Weights of a small mixture-of-experts language model, trained from scratch on English Wikipedia: a variant of SOAP for the experts, 244M tokens.
Below are experts of layer 3 (counted from 0) of a mixture-of-experts language model. Rows are named router (the router's row for the expert), up (a neuron's input weights, with its number) and show model dimensions 0-95. Each number is 128 + 24 x the weight over its row's rms, rounded and kept within 0 to 255. Numbers have three digits each.
After each expert's rows: "gets" lists some tokens that make up at least twice as much of what it gets as of all text. This comes from a sample of Wikipedia text that the model never trained on. Tokens count by the router's weight.

# expert 47
router:122092132092138132182087104130133155117169097129161121140113145104078149174132083117105109147121086091131091103151165135141152157124129098108145103114132119138100094101151126095148110126148119134148115148100116131118130150087120102117136072102151137159130115112133091079136139129110150150
up0:100125097155108151100131165094104108176167100125099110166162093098160090150106145143137142106128156118118109150149137147113176099100124138168124144112103142139130107145146137131162119119134117144140138102150171138144145125159177141081100112146159139103078140141118147143107156166119110134
up1:133123136132162153099147149139088127170133148131106086137114119110148119129133127168146138153137140152117141116139150139111132097169138128178091143136109126163168079128121148145084128117159132136159118113147157113091173135137184157124092148128110144121093113130119119141129173175147068101
gets: ".", ".\n\n", "==\n", ").", "\".", "===\n"

# expert 68
router:138100145124100145160108123127136125106102102146147127054176128137151144151131164134126141098118158140152118103127153146120117123154127182118141111185132126186079142137129129151090124109128120121161142135185151154084094115123136084118121114099160149117135097090145140123136134107104132124
up10:109121135133118132133169157122114133157167120063129115152154141134152076121154083165142097129136104107119102154141134145099194141142109116138178108096118149149153122104164158124168140149154109149125139105141092121163151128166142157135116136136109120118097141149098142183138117129152123138
up11:131128148161090171067107134134128096102105154140128119155121111141162118163152125111120082135137086122103128144150145125108125147105098109124139143146156101136111131123130100102151126152144115127076161114196121154169113109125103121122098116118111100122146180105142185122133104136167143148
gets: ".\n\n", "\n\n", " |\n\n", "==\n", ")\n\n", "=="

# expert 120
router:136092154079080147103104111137152120132128124130142128135110118147133115128094143121095107121187130155121110092126128130130105140146142112133143162093145119113154150091099160169114132148101122105140098072108136063106156105098133151124100121098097144117109090112160131153146180140131157123
up0:153115136120064177117126118129127145127141122120126126122137118101159123146109130187110103155138114085146125138140153155087149143100138124105156126154133106138108116105129146102188148137121099149108116120118083121140088089152157094091151106124138105124093130193122137119113142167105154088
up1:139140100129109137152146157114093091157166143128076102140142153151159131131101088159171153099127146069154141169130157137105150126145088139133135102144119143137120075174146129153127120170152133148139136117148099144163152167156149133128116104142164154101111141127122135142104142163106147114
gets: "j", " K", "k", "v", " J", " S"

# expert 8
router:147135094108152125151129137091137134160104087135136132139106153136146107137132117149162125094098168139129091110101108141150111155132091114130105138131152094152140150160117157159120094138193138142162142105117118178180153142157087098138121166104130111145128120141143168122126169102100170131
up5:132100129150096154133110141147094140130144126105085096138150063115120098117124147143147135131155105101172130129156146145094145102108155150130152088143104149143110096111161090088144135129149145163101134092160149140116106115157155124078112110155175113089120111143100151092143138137164122123
up6:103113129157114129100111114156125103163132098116119121136091125130060117153107127147136115103119116127135112206126120141147132171139151139096121155129131138160151128106119127154111152162180131130127152127122169139186118100119149116149066146125127114154101133170131096144084147144118156149
gets: "S", "A", " I", "I", "B", " A"

# expert 127
router:137110136130124129166146134150123109131110174135153127113193120128129139104133163138091114102134137142116148086188138100117114121148113096150150148080121135120168148168097120189096128155101115122151133144115132107130131083134132158113131135098088094150105151135124118121172128096143121181
up0:137105138179102175125146142097093149151151105137099063135186085147125074157113129141156126153131129092119104152146155148160141127170111126111145131155114158136092125111143128114142149124086121130146123148149123130119141145142164097144088105132129108136144120168101118153152136162129142092
up1:132119125111097138109115147141095156148150120133101106067180110120164144124151127145099122139153125074139123119159090100088121128143109144144109101157153128167093120114133097130139136160130138141143107160130084198091142111149134088118136126111136086084125103139115119141122122156154117092
gets: "t", "h", "g", "c", "k", "v"

# expert 19
router:139106098104090121163163082130155129104171104144114141147123149101087131106091080106134139147151108129123131137127140121128172165074133171150179143118164128091130130117113138143104092112157104126127107160124112138131133159132163173136087089125172121115144127121109115114128106093114131137
up12:115110143156103150114149156111093099153118149102146107110167101085169086154166144159156138096107149111156134158137093151104106095156094097126117096123096107159130092167130097134153123148146121149144154111126141102134107096147121128103152141151108151147100152167119155115112151156148103106
up13:128117107169144169117149175124097111146157133100132090099124093136130062114127159140130130128105158154161138148153120093102110122114122107111128109101095105159102104164129100110176150126153116146137130073163148173140130146145121122162154130119119142117113162150126178124141151162143104132
gets: " ", "19", "–", "20", "18", " June"

# expert 113
router:165145116105114133114101140139161173085117126102112141134119084148116158158119133134123110151137129113116118147132140185130110131120129103148136130115128139124168152101121109208111121149130113105118183097127164118122141125135157169101083136087111162136169158122109167094126130099154131161
up8:098137116146113173114155132098077104175179110096102110115123131126151107109164102154134138140109137113154155142162149131129151117109153140119143107134100145140088132161157145117127136101165104166144141118174099141141154129151153159129142093179146150108111093170120156144145147165112132100
up9:109143125144115167118135117111088089154143146088133096116144142101142124150156121175139149126112126116149155131153128127113164127126106108149166129125149135132144103137176151085122158117162129128144158115141146083122155096155169129131120099152142139150102095122138111197098173161141098080
gets: " D", " F", " ", " d", "D", " M"

# expert 24
router:126085107150148129111176118110150109136096153108077120157105139153146133145132121122112133136127120077136180121096070079141116134144085126096169129078129141142137153138159141136102127145126142110122151138151115097166137123168133139112137134122103155146169127095163103129145141157171154146
up6:115171114155095154142161130118100134174127110099107091108155103086106101147157155161156121114125138107156134113153161165124161143095099140150144098140093117131088112134174124153156122147134118148164113098154087104116122097137148107104154140142134147099093113117092148120139164157116140099
up7:140122123167133165125140125146132124125127126106107133157140106089131128101095144134134099160129144115140151136174095137155148159114107116133131080128140085130117098185138137129148161130110100137126179137152117118097103129143144129091167119057130089120130117163091148121144116120153058106
gets: "S", "as", "s", "ens", "es", "a"

# expert 126
router:092165147183134122121094117175146160142094130136143127122132133090164143091142118111129151131136123124118141170157170170160133132128104109175122140142144145127144125097135111109109096148115094165143162156157108095150107125156099126114143132088159141153156166134152147100186137119145151131
up0:155130127164132162140131164129092125157148104093107093110117100114146099138103085162171134155108154113153104147116133150104181124128129166117141094098103121151099083140130108170132137126137094125134134146140118082089150117166157148156130138166103123107120111159149123138145160148096092107
up1:136140111169115162138146152136083098136157113119109087155159099126127129158111117146130159148102150133156111102100089133125168078112113165157122107109077135175167098156148141133129101149126095110134144112137126147108081107173151159123111144119159138095123127132126129136086152169142117127
gets: "h", " of", "y", "19", "th", "g"

# expert 50
router:145136142101135139121131149105099127111130165154134106129096122122191144088160111125134160087110167125140154113114138112155124098112094143142108107138137178132143110139106134143132121074114130167137142122125078101081125071149133097122177160090106140105126116111167137127127166141149132095
up5:155102141132100163148110135137102094174120130106109073121146098094106074136164091150136074167143132148146126146174105107104146113121091108120143140129136104130103092151145126145130126104136102130143145118142123113162095167129111151153108084129115086094112126108124172146161148142120125138
up6:113135143173116164114153120087147102144126140128109129111160096120109089069159152132113134153128099094132147174130172162161117133113082110146129149133109141112101146088108094192131128132107141097125063121123122104121110122095136116115149115138115132095137120116131091142137149164118132163
gets: ":", "ian", " Species", " Website", " American", " This"

# expert 104
router:106136118139150112159148111133099084132125118137151131161175090152131077088156115111093098096119103080119104140181091126118132121122150156117114103137145115182094146159108097112163095108127140186125112118118137152129141155111127117126151116119112092138124186154115137124114131092127129129
up3:108141111131101155111119155071119090155174153104130090144137116116120083134127117171126151153105120094177146167115152123103137137148094129156144107096113147109134135113136149159126166123158119161170159123164144141111113102128170142094115097147161162128117095116113173114123148121129097143
up4:138106115141129141142129159133107125152120138077092093127114119125173111153129125132162143137105146125117130125140165152156168130120119117102127132129098166198113124104153142157132149162112110117149115105164137106085146112178112121144115150171143094128108112184118143144160161185126093113
gets: " that", " as", " about", " time", " by", ","

# expert 121
router:087149133134118132113146088125124143087090150145159139111150124042112119097132155119137095117159087121140201130143155169141135123114101134116105126102122093156119120146136130170111146119101131114114143129123106124099141146138105174127149131085138099139125105126120125181079131113132106137
up0:106123113145112146082143138103093122145161123095138107134142138166125112141128085150119155128092128129150123094162099097075160130109111147150135108110115164154130066147158139133132157183152119135148148104148123152125140141123150140100126120168154148090157171117148137113129156178123121085
up1:111136126175143137111114093115104148121115117138123132133151172095122130119091151151119135127103132114144145174192120156115143104082122140107141112140091146174164136173135101093094140159131161124122139112120140078095075160123111110137097081111147114126135156158156131156111129129097118118
gets: "th", "m", "ic", "ir", "at", "c"

# expert 148
router:148126121161104150150112110152122096100133137147155131168175123116203125121132153120135139071173121168128080098170140113106116137121143111146120145067117117103149141163119117127102119165123123109132133132130156085143101119110134114098103165107110137159139106105140125157144124092140096139
up3:144133139138095174125149187105086087142111124138084087096080149105171120162126103146176143130132146124157150159148106100124157146114128161118120085122119119148118091158120141124139118135118111131181154139150094122111160095153166132130155105150147110100111120166126137124132142154138130126
up4:098089095176126138165153184098110126161145156101118089127133097112125095134137095181154105114109133132136141123144131108124174093141136122149130111113130150136110091124167111157154157099128121144153131132139109158075117103138150133110151108146136121106089169148117160132106135177138124093
gets: "z", "u", "k", "im", "ak", "am"

# expert 16
router:168111115175099091122112090108127074110114101085137112155133120139110122134101151115137109104157146140106069121125123116128116147111162122107154125118152112134147185133110097158141138136075151157140077145120131142148132175157162080115143134119098111106142159127130143146133120106114162157
up5:127139131125094167133140112128099097123116150055132097097137121109146106125131088140109170119145142135141110186147105101126105139146087132177142106108120136128108092165145092123146128150146083141125142137138161150070097139143149112114091121113141097155107148180118132114132148160115120114
up6:117141138152099154160138136110093085146149136113126103119120109097125108134131098153133169147111120106137127134135119127115136091139109150181130081114092145114113104115140097130149156123139076100114143121181141195139175110146130136166125104108140159126122155154143156109110187147123098100
gets: " ", " I", " —", " O", "H", " W"

# expert 57
router:140193181139086129113113137133169158112152176127139103077083155134133145107125116120084087123129116104126102128184120100136116079143126145152143138137124146116107148150153122135117158139092120142108082120101123125128149093126118113111101097118111167150115119104111112140123119114177145111
up17:096101126152117184126157142103091132147128112121100114127132094119146081132113121161184116159128170149142146120154135155096153111099083135135113128110113171159117107121158122100155110143165143161147167097153125117157130114147153147124132129146180075096112121137136141106136154124107097108
up18:124125179102094174153151159128114096159101125108126100132142098100128101171125097130171086111134152119150129139137168152120157116140119133131121134126145147136116124167145109121128114130132124107164143096153114121111143180154165154139151164132088101146094173171109108124161165162101111114
gets: "%", ".", ")", " |", " –", " ft"

# expert 99
router:126090109084078101090110111105144137171129100128117136137168113134132107139124147135122165107161102146117116098131156151079122107108123115122086130111115165108143114173138119150101158156130156099129108070123124112155114182095147102121140177106117103127126129121151112131104134160116163156
up0:126168118146104131138112112145118122144123159084088107119135149105133124112128134140156098164106120126125194164127141133141135113146101147120185107112099103130109097087169110158121103137104102133126161133145086133100154132139103122138146091154151155119088091115107151151076110139166118092
up1:098102131144140161122152158147125080165167148130148115112120085123087105117104087162108090157102137099146132159158111132132152111114144142153161104119129153165100089103141092146146155152131115148150135100164140135091156106146138153110124091133135115107117170147126146133109155178157102124
gets: "o", " A", " Y", "al", " X", " An"

# expert 110
router:153158100116118142101110140147126136121117121129101118165127109128170136162089082126097175168135097110124096130111159139155138102110122159120111114134092170121115108127099126099111090136098071121090173135117138139123114066153145143093135142145119172165151116093146115101119149132120133144
up8:075120102135131130152123098098115098116120172119196099095122114120107130086130158128141145097125124102128110169149145080138109082162138080124151137130108133114149139137144117170126158131112104125142116154123147101112137120155156124121100101112132087146144131120058110169148134109159136132
up9:108116089164073169145147125105091106167144102142106108133165123130106084123134124174139128148099150115151156133149100097132141103138144126128164106107099114152103120115130131145165155116159142146155157137112160087106144129124127160133120126117141098130082144164105169136138177165127117092
gets: "-", "′", ".", " (", "″E", " MPC"

# expert 66
router:148085134237132099114145148115120103160137144126094130156123131157114122093089135110135124147098132126119153130094112131125121135136166113136123078144134105090110159141153126162145154109100141124124128097109123170125118095146125134099138108124146144133126124122194132124161124106148101088
up0:122115091123102177130126133166099148152120130121109095108161117103152098140107078148177113132163137126145123122140157139144173091095144128148175143146097159146107115138120154103140108141176116141151121124129132110137099130124156139111114143175114161131097154181113177109093160141124129149
up1:140102105100112168125151162139082114158134124107113090099133113118136115138125143132135139161148156116156125143151124183161128144132103138148147133108115202165142123114136132120112123116153094140160167136134113159147119136172143116106112117135162162129056101151106175123148157139155124099
gets: " to", " not", " is", " was", " be", " are"

# expert 59
router:123136140111134130100152154138122142144115154128158126103162133129164123073137154140109130118080164124126183128106115105109122126096099155134107152131108160148137089141119146099104138134098144120139118136118097108096172084111155110144163176119148100095083098130134144099123147111124137055
up27:142135128171141155176102164097107115147136136091103103127152122110111091143135127149142122103109138102181120086103144163127165141146104141172165115091117161136146143124163103134176133156142123152150131124161147116170106129141147132100090148163095159115116147170132124107124160116125120163
up28:163118124153096152128112118080102088121144146099067101151102157127093099124103121147166141102185089097148123110151160141100144129140136115146140103108129088135122112147158100116151124126133121148161134107120123153187117132135167171109114082146104128106104165137150146136135143136108133112
gets: ":", "|", "-", " •", " Family", " by"

# expert 75
router:135122157122135140124172096110129104118125129116136132098104140111155109105148151122082113137126123157148089145118138122149130172083112140137119074140116149112106104161143122139131158121124126102108158176134143148135150044148125095150134135142174158105125124127173125128148138208136120132
up10:160167110142081173125096138134137126154137115093131072120154118107127066149127115148150102142117135116167152131136116144135166112087160140136138123124088138127091099170133120152165142128152140169159097095142119140112127122108171155109120127149123121127079137159091125116130180132134123103
up11:125142125128105148144111160144102109190123141126129092132173149095120103149143135166167133108119129152162144119150159139094165125136116116162128155102124160175128122128142176144122105123152128182137123120160108129138128155110172141106105163187125117116128127129100158146085164150158097125
gets: ".\n\n", ".", "==", "==\n", "==\n\n", " |\n\n"